Weights of a small mixture-of-experts language model, trained from scratch on English Wikipedia: 304 SwiGLU neurons an expert, 7433 steps.
Below are experts of layer 4 (counted from 0) of a mixture-of-experts language model. Rows are named router (the router's row for the expert), gate (a neuron's input weights, with its number), up (a neuron's input weights, with its number) and show model dimensions 320-383. Each number is 50 + 10 x the weight over its row's rms, rounded and kept within 0 to 99.
Before each expert's rows: "mostly gets" lists some tokens that are sent to it at least half of the time. This comes from a sample of Wikipedia text that the model never trained on.

# expert 1
mostly gets: " father", "1", " mother", "2", " parents", " List"
router:60 46 64 49 49 45 59 46 63 37 49 44 50 57 49 39 64 56 55 69 57 54 45 52 62 50 57 57 48 61 53 40 43 62 50 53 50 53 36 45 57 56 43 41 61 53 46 49 63 53 40 56 62 28 46 53 56 68 58 53 67 59 41 44
gate0:65 48 50 44 43 47 62 48 40 49 37 50 50 50 59 43 66 57 55 61 56 34 44 56 38 46 62 55 46 55 57 63 63 41 57 49 42 33 53 58 65 43 66 51 57 48 42 59 62 50 65 42 67 58 40 50 43 28 56 57 49 52 51 49
up0:47 59 77 48 47 42 34 44 46 30 28 44 38 48 47 45 66 62 38 51 56 61 50 54 40 49 55 52 49 55 40 69 47 52 38 44 39 56 59 42 49 55 25 45 54 55 48 53 50 60 71 37 54 32 46 57 51 42 54 43 52 44 65 52
gate1:60 50 49 40 35 50 60 48 48 39 56 30 55 39 53 44 47 50 36 49 39 47 52 35 39 61 48 36 39 61 49 49 51 47 40 58 62 41 52 55 38 62 57 48 54 76 51 50 57 53 45 45 35 54 62 61 39 53 39 42 63 52 55 64
up1:54 51 44 41 69 60 43 68 56 41 56 50 70 48 42 47 46 56 42 48 53 60 41 44 58 42 60 36 40 55 41 56 38 70 53 55 60 58 48 46 41 47 39 71 51 57 61 47 65 67 63 54 68 59 57 41 57 50 55 60 41 52 45 44
gate2:50 56 54 53 52 51 46 45 52 38 55 65 46 51 48 56 59 36 50 60 68 49 65 64 60 62 55 50 42 42 68 46 33 70 53 52 44 36 32 37 27 51 57 66 59 43 38 57 64 54 52 43 60 34 43 52 56 48 64 49 40 56 50 48
up2:49 53 67 34 53 54 51 76 42 64 45 44 47 51 42 53 68 57 56 53 43 60 49 23 28 54 42 41 49 48 45 38 52 55 43 34 54 45 51 62 45 52 53 53 53 44 56 49 37 47 46 39 54 49 44 49 57 56 32 55 40 60 54 46
gate3:55 52 36 56 51 57 42 49 43 35 41 29 51 40 49 69 59 55 52 67 64 60 55 59 60 34 65 52 44 36 67 57 51 49 41 40 57 40 65 40 55 57 37 42 58 51 45 57 48 60 58 54 38 52 32 48 44 46 63 40 46 42 49 46
up3:21 34 38 26 49 56 58 50 61 63 46 58 56 48 50 52 34 60 45 48 48 34 51 42 52 50 62 48 46 51 37 68 61 41 63 58 44 43 45 64 53 64 54 38 48 52 47 62 54 27 33 50 36 55 65 67 45 71 39 64 50 56 44 55
gate4:72 39 53 59 59 45 50 56 53 54 49 53 54 57 25 52 50 47 48 54 55 44 58 35 45 40 49 39 48 45 56 45 61 33 55 42 66 60 52 42 43 52 65 70 51 50 53 58 70 50 42 57 66 48 66 55 45 56 57 50 42 49 45 62
up4:69 40 55 26 45 41 54 57 57 55 56 38 57 63 50 49 41 47 56 55 53 45 49 45 44 46 42 53 46 47 40 36 64 49 48 64 52 62 54 50 46 53 59 52 55 62 65 45 53 69 48 52 43 55 39 33 42 59 42 55 70 51 39 58
gate5:35 56 44 69 42 66 47 42 35 49 45 34 71 33 50 66 57 55 61 49 62 35 50 41 44 35 46 51 53 34 58 62 38 43 50 46 64 46 40 57 29 38 44 53 54 49 30 57 52 67 51 56 45 50 55 49 43 26 42 66 43 36 56 33
up5:29 42 38 49 51 56 50 52 67 58 65 58 43 49 39 51 54 43 50 56 64 49 70 36 34 66 47 64 46 49 53 57 40 46 57 81 72 46 56 49 56 50 42 40 61 46 38 46 45 59 45 39 38 50 62 57 50 49 45 47 54 51 56 37
gate6:38 55 58 52 55 49 47 38 39 41 58 47 35 41 49 55 64 47 55 64 44 52 76 39 45 45 31 41 51 44 60 30 39 49 53 61 58 59 65 30 32 36 37 57 44 68 51 52 52 47 55 55 38 37 51 60 41 43 51 42 41 60 31 61
up6:63 61 61 39 46 48 64 52 52 38 45 36 50 50 58 54 52 39 35 55 42 47 39 51 68 49 65 50 53 44 48 60 55 59 27 41 35 52 29 64 62 55 53 52 68 36 68 54 32 50 48 51 47 58 36 26 65 45 64 54 59 52 75 47
gate7:64 39 61 63 41 45 57 54 42 37 55 56 32 57 43 74 44 41 42 57 54 61 46 46 61 44 48 59 63 41 51 49 64 48 55 35 57 58 57 50 46 42 61 53 48 41 42 59 58 66 56 54 39 36 59 52 45 71 52 51 59 44 47 44
up7:66 34 53 51 68 56 43 57 58 44 58 44 34 54 56 78 58 51 63 52 45 65 46 47 61 61 64 43 70 44 61 59 55 52 57 41 53 48 58 45 55 51 56 59 57 51 41 53 45 52 39 51 40 44 56 47 68 41 40 19 52 59 44 49

# expert 0
mostly gets: " million", " same", " century", " four", " three", "%)"
router:55 40 53 50 35 49 56 52 61 44 32 37 36 49 41 27 61 58 63 78 57 42 52 61 55 48 59 48 46 65 37 48 60 40 57 56 46 60 38 49 49 40 38 53 58 50 58 60 63 51 48 49 48 51 60 54 49 53 66 47 50 44 39 32
gate0:51 54 51 64 58 62 54 50 57 28 49 50 32 66 48 36 63 46 66 60 77 39 65 46 47 38 46 43 53 38 45 51 65 51 29 46 57 38 41 37 54 47 39 63 58 64 51 65 56 58 46 38 49 48 41 53 47 50 58 64 34 55 67 51
up0:49 42 30 40 51 51 59 59 36 49 45 37 54 67 52 46 54 61 45 48 54 20 48 47 45 40 54 36 57 41 63 62 55 54 57 44 62 44 54 43 61 52 42 39 36 65 39 46 60 50 49 56 39 70 38 61 56 43 39 36 50 40 56 54
gate1:48 57 45 54 54 62 45 61 54 48 56 38 32 51 40 50 63 59 38 57 53 29 48 58 25 49 67 50 37 64 59 44 46 39 41 41 59 46 52 63 47 45 70 49 52 33 57 48 42 63 55 50 47 59 54 39 49 32 49 57 48 46 58 44
up1:54 41 53 35 57 57 56 32 50 52 22 52 56 56 57 51 37 56 53 42 41 52 37 43 51 56 60 53 54 46 59 56 35 42 51 49 42 50 38 59 48 46 34 49 51 64 28 44 46 57 65 39 59 54 36 26 56 51 37 51 52 42 48 61
gate2:42 52 40 42 38 43 40 42 44 40 55 54 58 62 25 41 46 62 60 45 48 40 53 40 37 44 58 57 59 59 53 54 44 44 56 31 37 47 37 46 41 37 49 50 43 61 48 51 53 60 54 45 59 44 54 23 47 32 57 43 54 58 67 34
up2:36 46 48 46 57 58 63 68 46 60 55 67 46 43 45 59 61 53 45 48 47 48 49 47 50 49 63 65 55 65 65 58 54 54 67 48 49 38 54 43 50 40 46 41 36 40 54 39 57 48 29 49 29 42 59 66 49 46 44 50 61 59 46 32
gate3:55 67 71 41 45 64 50 56 74 47 54 57 60 61 48 46 56 50 57 42 50 44 61 56 49 50 56 31 35 60 38 32 50 55 39 46 61 43 42 63 56 45 57 53 49 53 38 56 76 52 48 58 48 52 47 40 40 47 56 54 49 75 41 45
up3:47 55 54 59 46 41 53 60 54 51 39 58 45 73 60 52 50 57 52 40 47 46 48 46 52 51 53 46 46 45 40 67 59 39 61 48 47 67 56 45 58 53 58 32 47 55 57 55 61 57 59 53 33 44 43 56 54 52 50 38 55 33 59 65
gate4:56 58 45 37 64 56 50 51 44 38 54 47 60 46 48 54 57 60 52 69 43 38 70 54 39 52 59 57 48 46 51 52 54 46 52 50 60 45 36 28 72 51 53 41 63 38 49 63 51 49 39 55 29 48 54 38 42 39 50 54 62 28 36 55
up4:39 45 60 47 59 53 48 51 73 49 58 67 45 53 61 49 48 39 55 55 41 32 56 49 68 59 57 40 59 55 38 41 59 65 68 46 67 36 64 43 54 45 69 32 44 42 39 61 49 46 54 57 50 41 45 54 39 43 56 44 57 70 40 45
gate5:35 60 53 60 66 45 36 52 52 24 55 58 51 28 26 54 48 51 55 53 57 51 48 53 51 26 55 53 44 49 50 47 54 44 46 57 43 33 48 27 45 51 53 43 46 73 39 44 56 52 51 41 58 54 57 66 42 47 54 56 28 37 34 53
up5:53 50 53 52 69 59 40 54 57 50 69 63 72 42 41 52 62 56 49 52 53 56 50 52 53 41 25 41 58 62 40 49 43 57 73 38 39 58 49 44 60 48 46 55 35 36 55 50 37 26 44 40 49 56 47 40 57 66 36 49 53 45 60 60
gate6:51 53 55 45 59 44 55 66 52 59 52 38 47 60 61 57 49 33 56 55 50 55 37 52 56 33 29 55 48 60 53 63 43 50 70 61 65 42 40 66 51 54 42 47 47 63 78 45 49 56 47 73 55 49 43 43 53 56 62 57 44 35 60 41
up6:53 47 61 38 49 35 65 42 49 69 40 49 45 69 45 49 62 54 43 54 26 59 49 43 52 45 46 59 50 56 61 53 62 41 65 49 62 46 47 71 55 49 52 42 44 53 65 52 48 45 46 61 53 57 59 59 37 70 57 42 46 40 46 53
gate7:25 28 45 50 35 49 42 44 57 60 59 41 38 46 43 59 58 47 44 58 54 58 49 63 52 73 54 81 30 34 25 56 52 58 63 57 51 52 53 58 59 37 54 67 51 60 51 64 42 61 59 52 69 43 47 45 47 49 42 39 46 27 60 35
up7:52 28 47 38 54 65 42 63 46 63 63 40 49 45 59 64 36 59 65 50 58 40 62 46 55 67 56 61 53 55 47 37 40 87 76 57 41 41 50 33 54 53 58 53 64 69 30 60 64 49 50 53 54 44 36 32 60 63 56 40 37 41 56 48

# expert 5
mostly gets: "al", "on", "en", "o", "ing", "ville"
router:65 36 55 49 39 51 68 49 56 43 47 30 51 65 50 50 63 49 51 63 44 59 60 55 45 51 56 52 45 58 47 40 43 54 43 50 59 54 38 60 57 59 47 52 56 53 55 60 59 51 48 62 44 37 57 44 65 60 73 46 68 37 59 55
gate0:57 48 44 40 54 67 62 57 65 43 55 44 52 73 37 55 41 56 64 47 37 53 32 50 37 60 45 56 44 52 42 71 53 24 65 49 46 49 39 50 47 55 38 56 51 37 37 63 46 38 40 38 64 38 51 53 58 41 45 47 49 39 43 48
up0:45 48 56 43 63 43 44 28 51 42 61 45 43 56 56 52 46 45 26 66 48 55 53 55 71 66 53 50 57 32 44 45 44 69 52 49 55 54 40 53 60 31 70 65 47 64 48 53 48 56 41 45 75 37 71 51 54 62 53 52 53 28 64 49
gate1:51 47 61 34 69 54 50 39 48 44 49 47 56 46 41 44 47 48 41 60 37 61 40 45 35 41 52 64 33 28 38 42 42 68 58 56 54 50 62 40 28 48 53 51 39 63 46 62 39 48 55 43 52 26 39 66 42 64 48 50 42 60 34 45
up1:53 79 27 31 58 45 38 61 48 25 47 48 83 34 45 36 46 56 65 46 59 68 57 46 48 54 60 54 63 39 54 44 46 45 31 54 20 32 37 47 61 34 42 52 57 65 52 61 42 51 67 38 40 42 36 59 49 51 45 36 44 43 44 54
gate2:58 61 52 55 29 47 48 42 55 61 52 38 54 57 51 51 57 42 39 49 57 50 54 44 38 33 54 57 49 34 51 55 42 56 52 57 71 35 50 50 61 57 49 57 38 51 37 51 59 67 45 45 43 53 49 34 52 64 73 63 47 34 26 47
up2:42 54 54 59 65 50 46 39 49 51 66 50 60 48 65 42 34 39 63 53 58 28 57 50 48 52 74 50 51 52 54 31 45 49 27 50 49 54 62 33 49 47 47 50 59 41 52 48 52 58 62 56 58 34 55 49 28 52 77 70 57 55 57 49
gate3:31 42 48 57 48 61 47 48 60 45 54 45 63 58 44 46 68 57 52 51 39 67 61 14 34 50 64 53 47 59 46 49 44 47 41 44 69 50 38 41 56 49 58 64 60 55 59 50 62 51 44 47 66 49 47 52 57 49 57 62 53 30 38 42
up3:51 55 40 55 54 49 42 91 49 47 58 46 55 52 58 57 60 57 57 35 57 57 55 54 63 49 50 47 69 48 52 56 50 51 42 47 45 52 41 49 37 58 48 49 41 34 52 30 44 66 55 47 37 64 52 61 52 55 41 50 46 45 51 57
gate4:65 39 60 51 51 43 47 52 56 35 41 35 46 44 58 46 66 66 52 62 61 53 50 57 53 51 71 45 41 41 60 34 35 57 49 56 48 55 53 67 29 69 49 46 50 57 40 73 71 57 61 46 41 57 74 57 43 44 32 48 50 50 57 48
up4:43 51 45 41 44 58 53 50 44 56 56 47 32 38 36 53 52 58 69 46 70 39 45 67 48 54 40 47 46 49 56 52 45 24 54 51 63 67 54 53 66 50 44 66 53 52 52 35 38 51 43 49 44 52 45 47 37 53 59 51 57 55 47 54
gate5:54 41 61 46 53 69 24 40 54 45 51 35 27 52 47 48 63 30 24 38 45 60 40 65 49 59 56 45 49 41 58 29 47 49 42 37 67 47 53 56 46 31 58 49 58 56 50 57 54 54 51 38 54 40 52 68 60 60 75 53 43 61 52 51
up5:49 27 41 43 49 74 37 50 51 51 48 53 57 43 50 39 43 47 43 43 54 51 45 48 45 43 36 55 40 43 51 52 53 32 30 49 54 55 50 57 68 56 45 49 44 40 43 43 41 40 59 41 49 65 44 65 59 31 55 43 55 46 44 49
gate6:32 35 43 44 34 65 71 69 66 38 68 30 49 55 30 33 60 33 34 57 52 54 49 36 51 56 39 46 64 41 45 63 45 51 55 45 46 56 27 51 36 35 60 69 41 46 43 57 41 60 51 44 52 46 37 53 72 50 42 53 43 32 56 58
up6:39 45 58 56 58 43 53 55 54 41 52 63 49 42 60 49 35 47 60 53 58 67 44 45 45 52 53 51 60 57 62 38 55 48 52 44 46 55 38 61 58 48 40 54 49 53 16 47 55 51 52 69 44 45 59 49 35 54 37 59 59 39 53 46
gate7:57 59 60 72 62 48 56 53 54 41 42 59 55 50 50 53 54 61 53 45 46 60 49 36 39 60 46 69 47 34 44 33 57 55 43 68 63 35 52 52 47 51 34 58 38 50 67 48 57 46 51 29 40 30 44 49 61 68 34 51 45 43 47 47
up7:44 55 48 59 51 40 48 60 55 40 58 55 67 64 43 74 45 44 52 48 63 61 54 31 36 71 56 59 32 59 43 62 28 34 53 45 46 41 47 60 36 49 57 63 56 52 39 48 64 53 40 46 62 50 43 36 71 49 51 67 57 52 54 46